Experts of a small language model: a sigmoid router.
Below are experts of layer 4 (counted from 0) of a mixture-of-experts language model. Rows are named router (the router's row for the expert), up (a neuron's input weights, with its number), down (a neuron's output weights, with its number) and show model dimensions 64-127. Each number is 500 + 25 x the weight over its row's rms, rounded and kept within 0 to 999. Numbers have three digits each.
After each expert's rows: "comes before" lists some tokens at least twice as common just after its tokens as in all text. This comes from a sample of Wikipedia text that the model never trained on. Tokens count by the router's weight.

# expert 182
router:491523497460518524467494484551509493501489535491499541488501493503586472482500494525478523500544501498496487465494483508463512555511504459484532502536518529475518556453500477522493552534476479
up1:479517474478553512529503504529554491544520524498496484483486475492484503469471434490502551509489446518521470516499544478540498487491452460506528556483489534492537538485487483501498480485537493
down1:471506514488491474501457522483454460488496519479516494487501518526494501474500490512447491481474501420517525507495529497519477483484528541509521487508475444563497480496501465492507502535485512
up2:504513509503481494511555481513513502502450499522450465494510512488520457495518536470512521466521518516501512502505489575456536491485488470520521501458481548502519496518538475504499512531484502
down2:476458525508503486495470525495518496536473496502485517503529513496492518519516477483508526475523488493458497486509509516454454527484471501549511482475514494486484498455481533538512481480498517
up3:516471489480505551458549437474462524505459516454500518509482480482523457447487507526509484475507467523508499509509476532450509498509478471442496456536472516506504572450513490470511502537496471
down3:454492550514548495521509485485526541481469479483500493507479527487492516502531503468510490546547502508544502485511509514537457443524477500531518525450505504522478439529518500490508473497537513
up4:515500505535495500546526442518485480508521484530463515518514513479485496495498486510529491479503522516501472482507502566507519481471445485460449498511477501502515521508500567471513507520431484
down4:482525512516490476466506496546464513509501527480467531445493472541514503484537483501533506524490527529477484492537458478511445482519515488512516532480523498479417529529515500496504500513526548
up5:510502502460515543517488545533493514497537505526504511480486515553500493494550550519539474514523504480499507510478520448450520546495497485485499493526512501450510528489449517547500497508525544
down5:491529479508525500506513489458491476463523520507503510491520490497520538480455521449522455484464511462504496526468490488491471504459497460517463518522464489532550503487439502472500514526468496
up6:532503530532493501499450494545470483565484533462480523519487530434542532468487475497488478502526497540486510463500499494489495532506506477452530563487508502485501501481527482521524479512516509
down6:535459482449506493497527508499473503477502490505518491505482487512536515548530508517542505553455511510498489551499490508511517490466513490503460445524473533491516505527502497510450493522500515
up7:527478482495509485434459505527506490478486493506452509515501444522493518523520537502515493510519511480480533510505509502468507540501533485483504519568487523524484511429499507533523467508527509
down7:495475525533506484460501499545450508521505553519480513499466500513479473493544495465499482506489519478528529474473510485516449490512466535461489513520500453443534496459506502484496533505516502
up8:497502499493502525525489554478528513472512537454491478439499508472514488510530508500493499441524500485501527505501495486430539545492468496474489463580530466478520519523478550469497485485506475
down8:459516517482499532500545500480445512427515496529479502531479492519510516495460529512550465565496508482515499515501528469514474503542493502498502471488460536512490490491497473495530502520473501
up9:446507503520491492497469514501465491492486493489457501521477452525517474483499500541497501507474471525529502519527484543534501488510518499466521498478508506535459529521531424481479490536514483
down9:502537543458510491535508495483514484446510473517490487504519509488458470505520450519511512547518495541548475526469485509517498478522528483518458517502504502477511473529543504529536473464503513
up10:491507505521505484496471513525588511447549482506497473516541467525499517519470485506493486522502489507504518504487474501522459499483534458526501469518535533482470444482479488486513505502522475
down10:459474476484478508502473472516443481498492492486489497454489477490496483533545500506518465449536521473521510514466549498486495508513500565501488524484491451519537539494528505480515452504501526
up11:481503484453496546475471472502486508510455502497457547429503473453488510508468509556510490489510491460510519497521478526480523534521498511470519485537492505455514507465499526511504508520454502
down11:447496527510524528482497466476477514497514545539477528498505529504439478444490506465518510518519478445489560536470525503489453462483509505547440495521524506487474508477551490501512503461522510
up12:503518490462513540447528473503498490516498512567527543493510481495500520452474485499497472552497469487526516497504470513507450527523487476465519512509494501523523549474480542500485480532519506
down12:551464476490518488492506498507501523480492493465485486512485496495494474512529509481490510478455459500513493454503544475515480508503496521494496481516514460529506511492517532499494526497498528
comes before: " |", "|", "th", "09", "08", "00"

# expert 151
router:532475497482477516444507480499509520551471535470501531467468498510534489515528500525442525473554527510476492471523464500488472507505480471471473495509540553466517483448511510488512509487507486
up0:513501505520458522488493507474511499536533514438509463482500490476462507488510521540480544522517552490496492475466475508516493534494509483521524500497555530520484481485488490467480440500498488
down0:473493514441506469530503512496477513502468535524505525542527523479523485503515473481514432510551539545503537486512540508472507491495456464506466512479518509476512531510470509496480484491497529
up1:504479495503507508448481484516522507545445535498540554486510498428507516494513452474510499520509467485462493476486436478520479498491459485482475468478518513510499531482513488470521539465512523
down1:426448507495539475485517486497484473501529494544514473491489481511474520524498552496492510506505470479478496486483503527484465489496482511506495536539482506505538522465528517525490477497473473
up2:507431539522492538529516488467506516515467529436562495519487501511501449458481508581505517547463474511471509491494488473536525490512442502488488477471468514475485494482505514505502476512521472
down2:502499522492544438471466522475511505508506498506489538533519510553504495486526513425487478470495523501511547522528502510467512507532525449493505504538504526497520484494480503482463481450434499
up3:521474498477457463477538494497501483529450528501462472506513497513507527524535512487484529532524511536483479456515548487499465500533486459497470440536514516499514479484508490499541486510512476
down3:472536488500525488471485522489506484478518498508510528532528452515504505461476458508520482475462494448493493503508518473494522510480470529516560531505492493495534537505490531485480511495508497
up4:503499497489454529434525501507532523505469507519483529438503513474497472509541522504472506494551512492485535477523484511517486520491510483501479480490562500504496472470543529460530529486462488
down4:478497499518495466535535502481492480492544461521497464500479528507477493464517485521565524512492519504500487477482500559492494491494524509518539465480488516529521527478484489523509457540481464
up5:550498483507473516517534551482488489500494487478550559457475497521473494538492530520492481484552467488513466480524519488476473511490505489499546509523462523483510552501460456526508533485485488
down5:562502492538504532504489471550530523514491508456478480459504475529514485514478486514536523549499533498511486486488524517476481498500519470490499495480494534558469492468519517458525504544535560
up6:531552492479495494492497511559523476489548508529537519488525531502498500527485557457500485504496520479487495519541479565486543558499503513497523500499500491544497481483577506529536510505460516
down6:519450482483459511525508477480513519495533468498498526487463523473528499479514477534488522482520470517526516496465486461491491512496522519495509505485464504462498457500484488506482467467508467
up7:543542496482475529474494485521514475519516525507512526483511513476513547535488522486515516479520530498470495463527507492506509534513501484508550470469502531498536465476544560477506517508544516
down7:504478492476506501513515528482484521503503464486487534503502468505491512521459505500450472507519515555467515451498494498471486509480482474514514500508478458508498511471504517506536444515483468
up8:522509515517483517457522534529502540517514540477511496494479515470478499498468488461511494480504540522490523480518472461480527536489498516492455537525515507444490455501527483506503504514484479
down8:519468481509507494498462436471516522472517498492489528523527500492569469494544498503473514516506516483495534532470549539496472508487485540486476481519540504477482495519474479480547467526483487
up9:527508533465507453454518536516515504506516510490524512477506555496504472503536507493543517516491525510444500473491459518507459530508552497474505480497512513519526458469535501510512523516495510
down9:472453461462467477517540463485532468485501484461522512463544488506533503488525503517452501505490527479528483546506486516487500507480502544512518500503461520495508506481503506558512480492492458
up10:516431515489467488494536449485502487532449512489494518476503528537509482509495546533505482482524552488494492523517495494479467523471488475456483473496514497513524490473511495506569483490492493
down10:490526502523508506488482543463509487471525479508460508499497524557494512495517503478541492479500450487523503489496520510533498478497509491539551502473451515476502498492500504493473500494489476
up11:563470473501453510462499520506499457491538516476500535493478505492477495530530511539495527559497509486510476495510532512481457528512527493501521463517479488456439493493478460522469502512464497
down11:529510491478481539527472500557506507512453537502484508525516499524528471494449543508465506507493473498541529507534540500524526491447531464516512504511486529530483472510498520509488486544505517
comes before: ",", " of", " in", " (", " is", ")"

# expert 91
router:529509482416505498497536474524516501536473487475479522467482493502518514495462513489500526470522511497510494449542481539515487517511482439488480507507513509491493515478524502512511548536483462
up0:492529513512517489481495476485499458462496580488504545488516502534504543519560489512525496493553458496490500513514489527510519478475505474498489480506536493530491518479479475487439526504495432
down0:536455521513477527567536539504505467507474521512523511501496536454505490495465458494526506497527501510494440510456505450480528471505490498463483521501471565483510484518516492525492504495550469
up1:480505533483529505496490475504517503504446513499483501479474479490524498498464482521470507498494498506523530498506524501530531489512464457469490521470481502572484514479528479524513534508438543
down1:458529481504512541459501544489515527461500497530503513505521514543432505526468528496507483511556508534505514479487472484506522541497498470491528481480555463469499492489559532505526506513518489
up2:439495487473483484514510527493527516498467514514475525516492436450509506492475543483513502494501496548492495432499486503506515517529537474511520493509501502463503510490471504499494526514494473
down2:546514483534476465477515483448478528523495527511505514506513532499494505527511494528513495496481510500481508505479502501477514474485492516500530458510495470511546535485528474526521469511550494
up3:500527501477495487520508516504514513502488447493513506532498500519502493502504487492487540532477511522480525500494480496504485503473517465492458494503515480518505465500476504494497564522490521
down3:457467496450497517492534489488467462463497525535492500466498489533507468480455507493465494534460500503500503485485519492491490513517506511518533493463500484491523527534533536521541516500490489
up4:523489483489483525502512480510488526496474536519490527445494520512504498480487558475498466469471502466523530481484498497543479517518483458538487494516547496463507505490535508486536476474460500
down4:514523490472504483529480493538538473512501468506508503537517501500490525519537465540522544527495491482489497489536485522520557518481479480502534484550499478509491494491494486550515487523529471
up5:468472520452483477509493467513485511504442532515462493493473517496521474526458513534471526503504511471484516490528492514522484514488488469482508475508492508517489518473505508512510554458516512
down5:451534483473498498503537515498484467499471486500488527513520483518505497513509528479523471547520527501487522493507528523481507417526505469512497499485566439499516532538495518542519513561483444
up6:495547463519463505522472478489525520498479496453572482496480546532493487468508504492496529466476522517488489489491493519526506534510463514524500468490511510482502459481474461472468515516490502
down6:487505511507505491477521492486473461469483502470496493486536505527579499488506553490478509499446445511479500458520503491523517557545474515480487508526527459562545492485489568510501516501468470
up7:537494485505470453487528490521468508490489454476508529512505495498515511489505532536490486474491508488522467496526468522507452479502494455491524420509496483520485530511470472516509503521522501
down7:503507512500525513494499492454500498508458513525509524481510516506486470520488441501472447514568509491515517510515534472495483498504504522522493558512523487558492502505538521535538423473546528
up8:535493475480525527453527523494452511521509522491481509501530505514487474517558525486497478499516521489508475503461480473545529519489519455490529498525522502502490463522547502490526454506486478
down8:469501479544497487514487488499522472514533457497510511494517472472500481483494496466498472504519531487493514483499528471515468532487492519500518530544503488475542529494469497504495483484523526
up9:516537498470544477476476500492465498511488516457463520494507545520498498512536530506511467475524502498517501494555525524520517523486496509485476480459480486490508479472525505473532524524474463
down9:505464536479497476517470464508499493531496453473521482549500501524537517518484545488485513524494512521511482528506476496536520513494509475513505502554451479508473511524467469519514529465527490
up10:481562506492491469484524502520474507547494483476454484488509497458499486497517491482493540532511537511513491495523435506479507511484518476523467514461445494492483478499483523468539507482473482
down10:525504489533511499463476469490502530483504511494507460513476547497568519501502539462543468519479486479502511493499463483540480464480532507524532499504480474510516555494499448533479458516502504
up11:502509498492511476520504502510485519527538571484493507457497521510494474519505506474494496494514548480547511474505487456517536523486503457522484461519557521519482498494505474524480518506456502
down11:503463522493486487476538456506538482454500536518563475529516514471436476485469530479510489522517492520516474510489494498509489507499458471487485529536537531496522531493509495531507450518547498
comes before: "s", "ing", ",", ".", "ic", "ed"

# expert 136
router:521482469476511517490480506502488514503473468488513549497488481518525506505522527511477503500549502511557495448550517498456485511497506452472530487551508499549530495454467520513495493525501476
up0:522536468491547482492530501530473485509487479533520522495497515505508557502519469516484477496484549507537501472459507480509487514511489510501494519535495502525504457492517490540483491483534544
down0:543471512505520448494457491518456519485531528507471502487503501540446520490538499453514500551485457523493484511466504515461508470461494561489513473454482501488510494468491527497525464501484461
up1:488457452496499527546524476509463467472467502454516508501493520526495469506500510519470504464494527502517480484488473478465513518511510503471484532497515500552511544489518472497491498518499437
down1:485444516528529520519512454504511496496513477515554492512499516530471520512496526480527495501544452512515475463525517435490558504494522484490510527477536535516546529501448489519477501526482552
up2:508506515491484469477505511515542559526502514479486515466525510491500528511481539511476473497530516481510528480577514465469484505504485475504515469533511482498504495468500560472514496504475539
down2:490504510464483486510487546509525509429502435470496505500491484477527488499528490518473495467520525447484500503491553492513444538494538463478475498475457490521489489537502452516514531508527541
up3:539476516465483501510511474511486523499484455460513518509499482530477482498514511527491500483580471520472522488498522516518495545515516444463461448535477497552501506486490512505499474519456453
down3:461482488493498443476476528494507482494478480437478487499531513545480525465461473509505475529525524503464541496519527501508490500529475500528471505525554494492546546515546522501536481505535522
up4:491527536495548501484528522491509494477476468517526506496500568489481565465507484492488461525502528465558511471528522458502529485535508484470480506549488501490482480487486507510515485479470462
down4:494491489485486489483448504522517520485518448553503495493513474492530488505518502517513517444468477515472520492460471540540467484443524478524476499479511499455455513517522520525537519539497514
up5:491488458501556517512469494502475458500516514503511493518499531518494543494522485482530518544535476549489508467526494457521493454493486511504543534495482478521500497483522532515500501504524518
down5:499467510470487495506522529493496498555472512502512531461513498474524468497498463498503497455484503565505467547467494513480487520495527492474490461469471477451473491523473487495486512496453488
up6:561493506478500504533493529488505534474492489475549549519509479503472513470518514504535495518522504525460506515486535569423489478510477456495497499481467508526520496491481521519490471521527477
down6:477480456515540457455514521471527482507484534513498460529516492517516479460507497505458506511482449502526497503486517517539518486554492509520496486557514482517476517536486509469468530487522482
up7:559491506530517493516548541531509516523481464522520481503483497473488518509503524509494512510539521524494484485531539507426533493496533520515486507518501509498515463499516533503433449492537522
down7:486467518471492473496465495492498492529495497506493470519533516487493447480543484480474487517483552459507487551481496528513473516513487528430505477504507485528464462442481480555510537514489482
up8:532516450523517518515510499493517528475483509524514480490474476456547475448476475543544493503505503510500498479518504464478506527504492474479524504505501499461479467490500519511463499490507495
down8:440524482499477521503494486493502462445525493506496458497477515476523499458505491526522506562495500474490496516464547466537491513508479520486488546471519510496438475509493472489529526468540485
up9:534465477490484491484453512512490502465477493476503529503499471527504484487490524509481505492512475486493522455537523495542570575501509515508512501551552503529503508490440500525478490515524492
down9:517511510488517457476505462503531472496509519482504506511527483485503515506466530468482484491520528527522492534465517501514500459517469545508488485496494491508557467519473479485492525472449501
up10:510508483482496483500545483506549506461503497457447544463493479507508525544483525532486467481522521546498481469514520526457497499507486464496515502548541513540495553482498547489487521494469527
down10:509497508531505539494497499519496501520472540475486506449534487527538504533525494566496473496543508493546499538536508494488525432464511494470476496472530491521533516506492511535459482538485503
up11:477504523504463507473481547488472512483482489506508519476516516513505509481529507520501489456527537522529501481527507464497472553482545499481559461523487495515498524457483531520472491571504473
down11:496530500530550453526516467504505495485528503486491480549522472477497477467443514507513497490530525440488466551502466447514484500526510503500496518510491500506504490529512491477518532473527515
comes before: " of", ",", " and", " in", "al", "."

# expert 67
router:496511480468502530465484526522519509496460529480532501468472490506520501512533521522483508482532526537526497467551478525489500519473484449470486508533542519548514526474487531491537541537470499
up0:496460489484490498504522499512532549502520518496505529488529514489492529499526524525529507495489502500499481490455450498495546536472471499503488496509519509498459526530456499481518525536528480
down0:516506477494497437492479496500544486485479463520489492553499543491528504517485517503506511529455490492479489513521549475470466481481536483521499477522475453498512483524448474521454525495455532
up1:483497463461524471498462515538570484491488519485518474547524483534521532513509506502535489554496545526531498482471491510535504511471444493506498495506509557512472510478504463467474523491516488
down1:535507520474542476493528500507485488467500515513509478490534497537518520501501496473467518553491491458457500519491503478495497510474478466540537562555547518505569505506513485541483501479467446
up2:495500513477477467494484465534518497496467507489526505501506521542481544547493484519498459495511537557493490482493495506485447505437467495488509488498499531520519500503483495484535521480525486
down2:497470510489535510526519510459489510510471532471553486499451498510445496504519486479491535510472498480455499511499510460468484544518494484489488497557503487515475507509499508554529490498494471
up3:515518530534465479466468517523457554515481487500487468541475496524492522491487516503472486520486528487486488487571486483510502495514509496535505513502473509516517532463490510553499489532511504
down3:511554459507491471555468495506509530498520493488524512507493500462505496483499509509443481483532502504527539522470498533524477470492530474506484470476521453571448520537525499481540513471478517
up4:510508483481511490496540534508509465530509511462504519492437509522496540502510496512503487561506500490540478502509533530481487512484496517513492470531535513503485468487477502482499515525539480
down4:530488517461502514515510465491485515495497459506510517525493485495495478478517461484483549469475499516484475508505491478513524527473481458534507462484447503482508460514519470508477526494495485
up5:461503539493537496497511529473452476482457502498526482486492489513481488489513529468482505493522505500512484500531504443497482498521494538512494521529478521538547523470509518490489490529489510
down5:503503479508487482508526476482502503503499519498513501497483560510506481489488554539499466458522462506512503484521472471493510476490521517503503481427468516500466475496502454483513515446503468
up6:492506515517518495551451502517529488529529549499501520442498485517504458525542533475563500487530490525489495499493491510500507556482513475506508524495513481541519521500491459508521491537454503
down6:476475530492479490475500496485477511449512488533475512505477502470502484554517458480479474548510485469518527499494499470460478466504476496505486527535477534528503514514475513428483506467490519
up7:489493515474488532500446543498540508497470508471493552506454492513498480519518539489491483520563441539506488503522514519477496500537530473529461562500503497512530488472467515521513485494471494
down7:556495474488464499507466473493485529492518492493512485510500530515522484528517520501492480428492479508544507495518489471487514494511493528457487509514501508549506502501518473480515523509495502
up8:519517487434480524460484471453491487468467484480473466511519510491526505492471506483531478466491512503508506488496478503483539524533472488483497478487490494493524486493467483488468442525518484
down8:541480547467510465485515452453530487506511498508516455540535555473485506466512491467520529461494522506537460555525521532531550537531493457501509491522518489516469474537492456511537491480487467
up9:503529445539490503517462503500502515492493513460525496525449500470530421525479485485516498534479507523512501504543543475514496491518493513497526528513483492527519441492481481519505515496519512
down9:496477535471481491493500544493520509481489493542528524491476496501509500501499444510482464524541523461488531483501470492500494489492527549464528510516518497508479536540460467460473535478475503
up10:510515471480468520538482483510470476513521505467522466474450515470483483513494530493569486493479503517519501505536466498492453503485471491459436471502479502479492535494460520477462529493444466
down10:484523509510477481508527485501481488474525486489541497524501529472515546484477488485480475546499515460511460492492511466565505525465468497530537555516541517531519497504511495553510459491530511
up11:542530529484504509496509524525563472480549512490475465509496521480506513520522502490492512481495533531499504497471487507507517528478518464513484486487521486519521444517482499519458521546515507
down11:515464472487481513514511494478509496537508498504504537519458463491531480500472472469528508497482471525480513510496526509523480494539507485531472477581496538475495491523518535502502449476467469
comes before: " of", ",", " and", ".", " in", ".\n\n"

# expert 99
router:530485505488510511471486479525500460507459531488488523465463496501545488470504489519476531523573477545515504492506486514486493518505524459476497510518486521477508501439543478519475520496468504
up3:499535539497508486458505493465545515463457495518511578524498529508485540504491489477507494468500543474499523499517498519516459544502489507466479495497497468473528496462523538462509501509531541
down3:510526470490491542492477496492492452473521490512539458496504522485458499501468482463511485517491469589523487505463488477513509518509534480500537508524481504496501466453496465510513516510474498
up4:508530513512484511480504465473484518501496516491517517476490491415483451449487555512514525496525495516531514492518520467496540565498455516512542512504500507473487521499499522515499497463509498
down4:475489524477511474497499518500479453506531471499483470491470549528472514502505500539482483534496509468489534484487516555490479441488481509539477525507545465510473464536487523462481516529503496
up5:504463510503477477479504539490495507507496511466479525468494517500524515480499522507469480522521495482462520505489496495487471472497529499483492460559517485558479550536491503533500462521498498
down5:486514508515458477538496482532533543503493510486530475482476478500485482530519479498526557477516484470512499521497546507476533522502499511473525509498506531522532474500514489489517527521538510
up6:501533500481551476424521501498465498470471444534495553487479530513529448498488484481484518499517483507505469495475480528490466522507526491510500496496503550480527552504496530476471502506509504
down6:483482522500496539482518481516554470540505533473486480488540488500508489526521494502490542518473509514507521469515474498495530510523475487538452550476496491486533498457507502563523492539487494
up7:538493552489483498476527465490510537477452517529516518500477517536498568504462528493501515495566544524548506495470482520497478510491513477501499492546514468487502486480501507519502482508493542
down7:512525462529502443452518493500522476493498529453473477528465519476474472464481485494492504497506494521529437493492465475509485504518490510507514512520443538530548502471484522491488506496504495
up8:510492454509502502505516503543523484544553505523491503518495496495517506508515436485477479526529496498528449496497479488516496524469524479524530523493481568508517490460496483552453519485473463
down8:511511504502498476506493490514496441505514517494498526482492529491509509551499535525462470471497532488482563515514483515527492427526505495534466481490557466526495559534494518461474463505507521
up9:539525462477459514522542473489533521495517482486489495523442485492472511484494498443499511528547525542554460508524493526546516495487482511502525543488504490475512462525491497512458520479470492
down9:501545525505487502483482468506476465495486522497477554541503461499470508470491498481508461526462521476449482527493423523525481521497478498496506511493514484519527542506531521493525502500503527
up10:525508455486443553467520531519445489514474486478492532468485502448530499503481518526526513524492454530519503492515468520490502518523494470469506488512500527447496537482522488458467547441504515
down10:514497523501504445508492492482497485468472432479542496528476551495464507493495497474521512525499491457517546494488531503491519499448489475538490518470501488474508482500477542498497522532529541
up11:526584528481521475521509516484548483551508467510456460523477547497459503566476500469504532493507500478504457500479520525509467497485500465505484460499507504522486484497509500502485522497525511
down11:544463491520499463470544528478498521498500500513511503547506418485545509486483511506516453491470501506461506485507521524501495488509468490526488507527532470470501485507451499510473478530497519
up12:487529495516492478518512511555444466487462491503435508512506448515507518492503509509501504532552506546520498506515479510520525505499556506529540531479447490513475504499530478515469505491485493
down12:538517465510534502505493476502512485466502459487532494486480515484453475528514506516498478502478484489500478514476472487522475463480511487493452529510528509513521520536494544496521490494515538
up13:545515484490491484491504544462515518530568530507550499469491536529495509464524567470494495487537497499494508506507533496493571491480447512487508523490545507503448477482479508520516475539490494
down13:483509500562501484503486528527534482509482514520466503473507511512523494511468506535484494541531526529503517548508460493479500486539533539518481509524493523499477547531495503510495507515502433
up14:487499494494521502484548521484548486508493492490523527479501511472498537430476440520497491487501483519520478480519515530509508514489496471517478504473494527451506500482487482524465495538490448
down14:516474530532525516496488503523511483505520514465448523454521512504564549491503549488479517538551541466495512529496475492490466507510501525523519512513468490493493503496460498526480452487483504
comes before: ".", "0", "–", "th", ",", "°"

# expert 21
router:518510493491497490472492502537522537519474496495497512492480480489499509497486509558498548495528507532511496442562473493473473502523509446483517516514513532519470523455507493507490528513477464
up0:527478517499519500496515515526506492535468523472447513486503519497481504502468494558511517473528496495509472500566479485473504497550434474541512460527477520513530509490531544482535494466489505
down0:501497510475510509477496525519481466499492487500498493462508472491522535465495467475490470482487495504482523452477521520532523515463519461513486478503463497481559495425488468509507511493515509
up1:459460492529484461460446493494544506495532468491525515504485473497494513522528467515538509474485497464475504500527575546494522513526467530486525480460505509479473490492478553509502497511489510
down1:517545505474527472508490522515492510494478539492509526495502502494519486508465481505449490480506461538545475470496479545516525484523469514506463527524535485532489488523494491508496478481533546
up2:530546535470508519399537526508468506524518535467467517515520531474490497476513519551478519534548464477494525499548483530483540488496540488494473510498497509496488513486495483477448482463468505
down2:472491478463517495487496515527541470515497508532489521458552464553494541547488485522476540501514555474520513511503505468490474497508486482502493477513536455531529500536512491500534502499485487
up3:502462477526497509503514474511524502512471540504482489478507480512492479490485504557515510517492522551510495428522484500479448485522499476533509484540508521517487530478499450501535534478503477
down3:492508498495518465519519468520504505492530486509512496505526518492488517511493503517509441522497515487451482496514513496530483508483514466525510496499476544517551497443470507484522499468492480
up4:503454467530492511516527521506549476499531510529473501492531472460502478475498475525510534460506482524511455484506516498520492487545479543470499473507543511457509493520492480487526511437455519
down4:523517477477476498557480519464546454495487489457508519489475491515489532511539513473493502509522514498504489517505474539494484573513457515484489478478471514482450523454487506491470510519516513
up5:468540535481504482484544515512475515495456477478499527496527516463484500487537472554495504524478516487474528489432436542496485527514501464517495519459510489480446530502517494536489511506537450
down5:518467482509505523494500501492495506466497520550519530523537518488522526484464484469513476486542461525483478510495545523511507442482510526494515505471557493473526498559514502506511480510542460
up6:506506504540491513477499500471498512499506492484499527471475504504518481479487484496502497503501469516538504449475529495491461504466467543543490519515521498478477505483574461534509467492489542
down6:500460493505506510562512516489532460526510484479489518472464507468496481506446478528525494471452487477520492492497522461474444537500479497496542567487457550483500461491465525505507510504514546
up7:523491496453474495466520535486509524508509511541585475498523516533499476466504530544515547525522488508514517525522509485475530485513486503481507485522521495506466487515510543490499519534481465
down7:482539507494545497480486510506469508493533522524463497502522511502480506510506523480489491470496458461472521480528532486533539482481502512564484499516540447534470533495509507505486499489507464
up8:530442521506506497542482423523489507518474485495487524482495509521503496482499495491513529524488547514514520467536495496515445450497478486458525506477463495501476526462544481529536526524490474
down8:482509528494491504463492521475541522521483448490489508538473535560497510506450533490470504535472510497482466510481524502508465457517521472516448545525495507505525480559481497505528480503493521
up9:428442501514508510483491494505527539495519482511447491513493532476512513451505504516537490456481502469471516434513545448533510496511531505467490509541501500453519483513512534505502504456527530
down9:522483522514498468515480526486501502508516484487510506492500517541487468520476496512469522527507533502505482565526455530524493452538465485496466507479453483522523493508527459528493496507497494
up10:510527486497502488461521516474511489538459508521509512499535471457524525445490501529521545523494474511513498486498529472480475525498498453479460552513522491439523479475514498493495532505505507
down10:457497459483513480515551504488540476492506471528471482484494491480512521533521465537475521483420511517535528484494552534542502467541513500483524491507501492510511480513524553527490538517466544
up11:556472487537484523506531494506435508466518495509471502523436470479502471532471509521494497530480525542508481464509502473498485473512490505486507467545498505508475511530531490517497536476512512
down11:493457538469545535506477511539514488519496518516509516515470526499491504489511463484562501500515534516432453513524434483533484521481535482518506478499460535489529499477480480486528496475472501
comes before: " of", " was", ",", " is", ".", " in"

# expert 196
router:536505510436509524465499492510493492487465469501493491495475515498506510515514513541469530522557520548500508444539451525466483502473484491454524480533472482541470505467489508523484513495507465
up0:469539506466494523485469521488523491473487486518461515510499503520497583528459508495462496494489493470464502482515473521510503468485543461482488442474486514492566537514480498516497470478486489
down0:463516506560499487485461474535504521517482536475562488496520516515528475507499492514480526487500542472579494499490536508532480493508521509523452516520492474501498488502505517508545464514521516
up1:504461508514480516420507508536514444528515531485530483554479479450516541510509508525508486525498481484468491443529513503490485468538524501474528487484447504538524513509458503520512493486469486
down1:513516499506478518482459497485522543486494521479483492453496451469517455517468486497510497545503501497512556519445500498477477477498519489542467525509529456490510477556553493490517517491534556
up2:528513513472487480476525514521506465508548500454477492475517524517498471523486492511481487469518533482534501530515472550481519488510497480496501482453499493518511506524483469489517459517493488
down2:551493514493521514501493525474495479517483508468513479510455517485507527487546508489538495555466484482476461493525529466511476552531559546531512478552484485522495491530507475534506485534489482
up3:484495530474484473533519485531498511516514495515461486463512476485487507494531517479485510472542524563517506528506470532492519524456487492519506479494452486520419529450542497499513437529484518
down3:542454519496468498513511498497489488479533491553487514483473515467513515515515466488487466467456492513491514507524501492512512499530484533471491512492454529465491461456445513477499487452521513
up4:501458507529514521546494496486490496505475474476490467478466495498497521441518525540505495492468535476525493519489482504522509539484511513481465495502465506465524552464511525528416478482504535
down4:475481536461511491466509478486526481517506512556515540492539500492469497517589493493516474481538520508466473483502521499426561474527482493487467532501491528486515530476455501515467511466500510
up5:503452531499494478521518499491491521508445474480518504525490488514494486521486511509518512536497471500470491470517496490487546481528447491476515458504485518536475517436478521500520521519437520
down5:483488500525505494526482493512491510506476534499464504521552483517514499506502500514488513474507512484450496488461533510467521474551530511540485512499569493494542532487525485492469457488498490
up6:506526511498466541490518454492476514550479557465477484498482502524513490488532538490533489502511522491490528494513466505468519524480473486498511520530482486521514451527450497528520513546514468
down6:552463488493498514518495562517490522473483485461551504499471539501517504535489475474509504516494502478468492553486500516489431510534527497509478500496514469491510516520517471472532498485469474
up7:517555473531526478462530492478515530521465472489508519475483526491493492518533504523476527494512543541448535515461494537505467491500429519534533478525508498522473508500513489465480513525519482
down7:462456521492501485507487486503499493497550494515495488510537503538486522515473475481500476500489461482528455497480527484535514487497509475496464529470468515520537543544496549511527488473473509
up8:491464512528504506526522494501480527519456545499529507442494514484480489462525501549515483502491488544483482444491472463449543447540503486452533485538487510491470492484492471476510471478470473
down8:538520458453536522542478492460496512513523468525528486517491484516505487485521487492528508469478481470509480509512475487492523524487519493504504504523471470471448463526517498515493477493576518
up9:499512553493495499503472514495486493509482480539444472517512502508497554532499483504482503468496510480462473455497475514517458497484527514520534517530477512533471488486519512531478486524517534
down9:497533480506504519513472505503550501509464515476521531492558542503494497485483538500536487527480496549514527551508510486484478478511471495503478550471479492500526501503499553468494519489551509
up10:521505523465493500504530488527472481509487529491505481506512549527514513503476521474487491490515481511490473505491478526520483483469512505452453461469491500522526518496514499492494466494459429
down10:475505476471532538559485515521499477501457456476515503521449458432503499514505483516534516505561538485510447484503499491508477514488505478531526520526481498513496466501499484488498522487528489
up11:491447509480495508487526507461474458477531449472490534514509464505506526522490464499508524516506501501585487500482490516470509526542536509511473481488491499484513520523482511523464478428528514
down11:504526487488476525517485494502500520540504557484471541497524514492473499515549508502482499501448521501508506491529488530504467498486466499503551525456466517513480509512534495524512490526454500
comes before: " of", ",", ".", " and", " in", ".\n\n"